python train.py --router_score="sigmoid" --beta1=0.93 --max_steps=4009
Below are experts of layer 5 (counted from 0) of a mixture-of-experts language model. Rows are named router (the router's row for the expert), up (a neuron's input weights, with its number) and show model dimensions 0-63. Each number is 128 + 32 x the weight over its row's rms, rounded and kept within 0 to 255. Numbers have three digits each.
After each expert's rows: a language model's description of what the expert responds to. This comes from a sample of Wikipedia text that the model never trained on.

# expert 23
router:110100116133139120120096137088150130132098139115123156099135080161090150095072147088115171100130116197162162116153123165165153135070107121074188137107133136089172121096091153107137131110150115
up0:128126143168132119138122129069121162096145113083104108144144140169124105167101117132117157134101066094155138176109118108099156108088096157133169105115129170143109154133108123120104156208121086
up1:085084161126153107086117168115138140166172151108137085153070073120163146112156082088095172102149101134118165129142100089121161115071113131097119137148161166114095157124081090082149170135112110
up2:142122174127107119095128131082180087141115172103075148132186105128198141128154099094087111035194145124162125107127120141132114140132122144044170088117109171152134083099145122149120153101082179
up3:134149146140129085089123124110149169100102113087099171091099086123112158103118154049132149168145111164107145133093188113148108135116106128108166136107120091123116124095125151138112124139145197
up4:145080107091135102126114147151147124109123167127149153107200134090114181115087125130127123197082140142110085158124118130171153134090134151077143118142060137145165105067188085143093108120114169
up5:130061130143187155131034206111178151131096118083145149127131055121102149104070160050146129136168157136151111102153106117134139137139146091064125102091216105100155106129143150124161100138074116
up6:146076094168081099128144138105139109150156156155076134098097159142156151160078158186100088099113126206132122138147143111131137129116146159100136154140150078118152119105165154116117112110161114
up7:127113101124131059185150158103047123107118099124125158125120034165098114083160164063130158107118075137172229108132195163077116121174111164099155138114120117155152109138085150075177153153143099
up8:123142093107056134116098121089143221198110168113116141121124210131108150079090058116122183119146156150154096102125135105083118116115124138133155148117141112128118163120096092088150123079141146
up9:160041133148082137114091150078126096138179123153166155122151085102088133098071115103117167156126119181210136106117085093164158141113099067117147157128151131158173142095108138127095119081107110
up10:117094133164145122110084171155118108119090119112133175160146124098152170118171149141107137110095141143127041149106133138148155171079175120091204139044145112128022178067149094135125086156135093
up11:129047105083148126120125137116150108091126115142137150131095169129085180141144172139098138110093102127116123072105142133136064157131147140160164146101113181119140255178117126166166106149101090
up12:087094101082136158164116067072113105112165041101138117122156150126149166100143149123114155135103066131148119134183174137094140068174119140123104195165112141116167143109169101114183166096093150
up13:115120146120121114177123134141107130102139117101127134104133085161111135140137102107132135117111145111164110155096099131092159164134190112123191140143160159097112114125164130163124126163161141
up14:130108183089113113122109140111100074082108142117121148135165108126144121130115094131099145107163116132142092105105108122115135196099180143112140120139135119150179161129129109114110133132099152
Place names in addresses

# expert 42
router:113096085125133154150173056108167155102112095140149123120123174135162114156084123075143109140158084173195146093116152143140188120120133113028116123092140077123129072110168165110115129148082132
up0:155118130118133161095162137094104145084127135133096132141121128122164130104114175151111152109110101135182141160132130058143176181086117150106138131091146095060125128133187109126121206125155078
up1:168036136129128089131064050107147142125154127150134124080153164130139165141123133114118144124185092143163149122110152091170167114119068127087110131109150161105142112153127181089131110187150149
up2:114143073144065146136097167197196136132073123130125155153114162146110134104121110134081122163141135096151119089109085068162102131167121114106139070172154072157080081100114097072118158164111165
up3:100148092078132156110170155062133131120131144086125154088095099110133085114132132125123095130153088139182128121098102105130145151088171132088120111141134095133126067097112120125133180115156121
up4:114103125098125170109154111162169099191121060127089118130108129097102165140225136139147191114077153038151110114146174125167183156072131158122101105109172113112121096101120135145151151082124143
up5:108156127067161145087160093117099121147127104138142085120134116138132125173102132149113094102113142249128116126120109135119121173078116063109113100149121115154174143127143131121120106154114143
up6:174109127114118174207148115126130122098145079057141158102149143133131129123174108106184089088134093170073138104106126115119160144097108081071095175101086115144111154103234152151126143112104131
up7:065092084174120159098090150116099145139121135153091161103139085173112130096102126162146095167076155165137109113133159153138147099080073066119091137130125109132110122134175134090166124175123190
up8:126106095083119171129159080138130104173187090112171067096196125171140188130144130134133084090126098094134146090154112139074216091106134115150058128117123093139121144161149114117128134126138136
up9:118147143078179154155094060144159095104134143101117094133086158146220101109161083113119161159143106164135147159164128111117114117094119122130158129106128168166103130150161189111105102118099070
up10:111130113108097124167153102156153168052082097185183128118134140106091131098125139093105062094084085156175138131129143146185122109098075069086145160127116126096127138100173195079117189106117096
up11:100151140091137073170121111148138117119093157202108152114148126103127149137121131092147139112200169114172112170115192112192140093107106152132103108143138143118175123114152104084109130136075151
up12:152152034140099083194160129134100103106116134162159133132169124129152172162108084126119138162062130188148111060063115138115100103134105111117114150126109135104112053078104097168104160137081195
up13:134145169075130096168211137095138123134108117052152080139108094149157113097082104088162085104109091109215175109100149167116080109080112168075135188147144110097130065127186162133130159107032161
up14:152162176155140126113113076146190106137099119148083114128132150110139110126105108072148136110147114163185130129158142130116133109127111125082154116128140118127152087109189173170148137154146095
Numbers and quantities

# expert 11
router:102155158165127142105128140106160167087130142147197111094126104147101118112074169107172084095171168122138141130092133129077124131119172131076127127095159137145105096140087100074137148105110106
up0:150102181146137150140082080095148102194091082157156063090144116067084101069118114080094161112185073169123143126125127149158086175134117137116136137088136129120151110118110145090172120069165123
up1:126136163143154070154135093138157191151135124124153167078114165160147144127117104100130108123096126169183038211055174105128069112098171133088121159090177150198073112139119120119147153095092178
up2:153131142088144131096171138123166086133055161106121065142091128113101119008181147163128165143073159153177110144090142149091075148174146162167127098082105110077116089177078151192152143181102081
up3:153126163143094101112108094138142141153167113188146172186074145167144103144072151086150154130172066126143164091084159164141119078174185133119115198099137135122094109136103133127115121113140090
up4:179144131145190144138108125125068110131165177148165113080104138106113125104117116126134157085143087032071168105112106167152028142068133136098112116178077112124146123158047063086109112154162107
up5:116184114212130147108106079137132107125184089104169193143106128168096127121074157086137119118158121115098115094133152123128132147118243121153091121109100149101108120135042086146165099107118099
up6:096142183128131134085171132105133115155141198138084083138115137104118144073087152105151123096179114100112134106083092145145148083103133056121102128179186161163134120140128082091113134088136152
up7:100082112150109154124126170097163104073146123108092123054153140149100087121078159086115153109159119075119135117068141136094142165162179136039064161118147104156119116106148106121132141117083148
up8:148096121131159038132072164091102144121052133100134130127138101079129120130150093064121114172117057160153019096100144148137135069164118154093151144126084111130159126127118122053058121204153077
up9:120105117144109100124120179120111186162127099137204142125108153118118178190105121158132096184204090097173134130090157148123130099084149131150117162103149187134149127088095045061141154144140176
up10:183113142082113094145079150100138144101140146141143089069146180117131171119076083075084125120186161121141120138122141105183141182129118093126102161087143076158113113125147113077122161107089140
up11:118116083166119118166118097173119134171031142097166164124091174137099187176125110127109145122120084071153080157122057119090146111123148119117098167130141112142118164143075134118120130178212102
up12:125178152098116066097090138153168143143160113120151115152149179187117123158182160120135095082192084131133103127130144133117159076140126143101105135094114150141077140136135084078109126113127092
up13:024174107166140138137149141119250154095100163125185113113051131132074167152118086138086112098124123119163099122079143145140110138154145121104144113056147160099108112122100077115109151117109098
up14:097160152108135127130123128146119132135144086125165104133132143121126092179122121135164097145194137100161147159161163114073169158083224103112118174065167085148142104153055122093142161124125108
Biology species descriptions

# expert 16
router:084137123148124102166078054131149168104122091147200150143194155198149150166124154107141133047142082125189140118125144159170176117116131164112197117135097110079142131140145147100174145144134127
up5:097152063133102118146104135101173150148114116145116211158113151160097139150138116117134167080161166166110137139158117085104145177130144165077112094142142124153072176151126131109173115176162129
up6:162102104157163123121054165074095141150127137156123142143064126177136100142100171085096116154143129106132164138070119112119098079154111124141127116145166140152105099114176115141099140127192110
up7:117056150100147136114072082163104096101118176163163125103110137178152152113114112098147124059173103158098132124097119151143141133117190118081100104150120159108128180153122129152250149126123071
up8:144141081109095113099172182153082108166089154132178144120089113126148095125169163100092105123159124132164074052076112121148067132090162092109136182124175085186126139107112167092138161137102109
up9:102188073122165126137139167162175212157108104127105127170185163077182131108131174100147193080078146222211077114161065076118069133080133091180198143181113134095201111141176128106137114123067120
up10:146131095175134107151136178086087121175112135051159121151101096180076206151130135185158091081124074172131134111109162138108085142106154090140171127137151148158123107136129120090143192104072102
up11:160139057057128155156111074143094143146146176133112124150144170175160122102116130110172114075100136181113109158153169151141242166093137170144079136142097143199117174143140116140138096118168142
up12:139075086136147139153090092075149147096119104144172152040129116127109154120132085080187123119158144115181085122110097136167103118095162132126120124126172081103160133102166139120118089129157138
up13:142135121100139141104122152086123142107140066134141124156117073156212160096143147131131169124188166079129190049163143100108081095113104095090147148144137133140121119154169066095146099111163091
up14:088082154138069078138069135132082130072093115075152137113163112133123165211114113086124054149109171167119147114108126106134156086104214138107148148134057137102128158143133099170125118127108129
up15:124111140092104109155161099071104125115106196142214135135201071111140111184142122196167091135094147087132115131082189154154114136135152143148084162142138110097025165150095077106155080167162177
up16:159075132143118038121074090120183094134157225127145153134116121125092146117072137113122140098136131088165101128174166152149125088082084187117135132156144141093134186112149084096097155091128103
up17:145176097164182084114156169122157179083195190126143132139145106184171142122157124118142149075172141113061108143141174092141138073111098088112134128137096130179147114174138155097178139144094154
up18:120115141149100155114067131176131168120124136105146194110092131182140136180107170163143136093147165176176184137124156187151133149104098122187199165154127139070149109194162079110068165127157131
up19:101076146139200125164098109137170155118105134030102081123171105104162149132088141151053093129116092162151145171152163170151173141190141165139156121137118121133137184161091138115172086140107145
Years and coordinate digits

# expert 2
router:054165086166180178115162045097136206147138140127163175146181095198139090170100154115117122105149149172169173105127101164105190105086132109076195097080115102114141111115089133095184154145110114
up0:102143093106154102135118171141095092133148151144174141096067132181161135133130227108127178165141159076137102192157143088130137125095105139162117145109105118187069122119155152120112175184122142
up1:154132136120107153127131105091151119137118126132083169119150121131059177157102169119094097123160098105110119098140158168161154157093140119086210142181114097098148127087157152113081183086162118
up2:148131095125091121166127099131121072109101130187098038109116125191118076126144154154143124116123129106069080196121106164106142111032145137158091140128179142173127152141129143114121127075073084
up3:123110110174165089061073120087173100134155153149155119139154166131096084155135164161147178093190139146179153156062174166101133170155159099111049111126155172125156128089100130139110086070121087
up4:144092133085130126088114093099132092136127132138162100169133146139118150090167063068083114123163091189096180110140074130116148129163163119077113104197130163131118131131122115108108152168146117
up5:137092125120159140109150096132147137141135185098156136121088102133140071133183149132182157146139087132130140022142115137103190113108045061162151157148139164120138104164122125123165126160113117
up6:132105127165114122124185116164087165180142119106176136097127146113127145228145139107133141232155101103117080147183177149118142137132212123120156122071110170097109131150086124121176183125116094
up7:104092100134114132207126110121150118143096087138221092142166106119154132116161153134124099099205118120129106115110132157113140077124071133105113172156143144159134135177151118102107141134128142
up8:116126186168185124135127082103110134111101158121230166129187109157124153110133113156047111137178178119118130147142180138198147091125080129147190147132204073147123097121115112108165113158143129
up9:118127170125078105163103189034101157097171095108152147095117118147142123066161140162147086159184134117032150174113059138114160094153155101100162072121141148106081189084165139109141138111147076
up10:123138077119128160087121081081127094168176124053128098092083129137201144166046093088117130129112095162103159104156094090100107113136153110097084180121151168109179044070106127154112161149150090
up11:104180070139149141161151115119135122162148122128119175186147127027137165162091097129128151138184140158147130089147119127121121155170112090098147129047185166102109126044072112085206107084058119
up12:102066108151124185071111126194144106146114129079126168098142044142138134141090124110110108144160132110105078094078118108129149159079096117129088123093151132119118199120160210147173158115121091
up13:063145089111103188131138143122123147131132124072146135087180069103171122152072217103044210153036124130149190131129095115109135102127106163169079092141175131171193141097124119129074128182109107
up14:163119088141159110094169141150099181176101113073106145106064147173169096101126160133152147122137114181103083080129083121134167171142110172147153095101173131164091112132099164109122124107111088
Years after separators

# expert 24
router:117180144126150124122116105124124100086140131144128132106160114210102155111100141108112115115154137128161152131139166158133165103117130116073090155132156125100123058140076124104147141125155144
up0:073175126163151125083073125151111114111127166145114095112123124158082106088151195165101119126137077142167129108135190146135105127134104166085072118116145129132124109152090100104160118051142128
up1:130113098137133161093137184090095135099109167149140104109173101193115177130121106113090164066113132114130128135125063131125133143094131203105115097081150151100094129160139100137140055119111142
up2:100130109066166146155107109129115126120160105121154098108136161156110160114141130144128156144124105061135062074084126111116167118102077119153163071147113169124149159203122161168116068124123131
up3:084184141102150130085140106167143146104130151111125145147118148096112172141126106138146090123188123095134116124143096116188090136096109096119086130108114159111130164163055139052147112084180141
up4:119146153117115143140156152142174124135145131172058154114081078100093134144094122127073116123172097141088106132169131066126165091179087052148129133158139141060109121107164131125122124083124077
up5:147204131150162095157125112136128117108102127144073112126143162149141128032134169134100120081085113100099142102129100077138152076078100139080113188150127149133160141117148085147159115140068123
up6:088163132154138190134158174175110133116143084093133150146107132188042155091130120091174102133098107096092205108113137126141116215115126104130126101162137185169143154141100113126134093140164135
up7:127191159145122018173137092050183084112084107169109128099122124081137058132098144101103126127105106109167125181136174126121090111157123164165146149129117034065139105110139077092117170118122170
up8:134155133136118122091096106124064132169130142108158105095098167094114170163141117110123128156146126108108162134150149088097096145066134170113078150134123163157157137201065098111099198089119100
up9:145157171108112137126122192184125110115127130092175111096156060218128131099144117089142116077157139106136172144112143129089175128172182118145073144157109148114147048148145111137114150118158119
up10:130107124121114125112085098105127122201130121091129121103083145137140119160104158108144153113145092081165089117147163147172098101092085136056083171124121082106121063079164131156103159075160181
up11:145104173120212120131126129154114118160103146065113193107129047190069135100111115086133117129133110087139103141106100129106164155095165134127141158128184142094092099143164095165114188130117115
up12:115128138117121084114174079052078155116151127168094167091159143174145161153102096134173138095147154102119119149075140076111107120100105182152111118154109091140116134141113099101111117042098165
up13:114097112168162146145110173126058139127185126160068157151124082174144132090066114160161149129128076111112138118093184132086153140138166098151130128134123107146166115147093143139120134120143063
up14:120095152156111136097140163159110142101070110160113156099161099194140126131078134128124144104137045120137159072119144161119107133167125152099139092142081120055117102132107073123134181138130191
Geographic direction words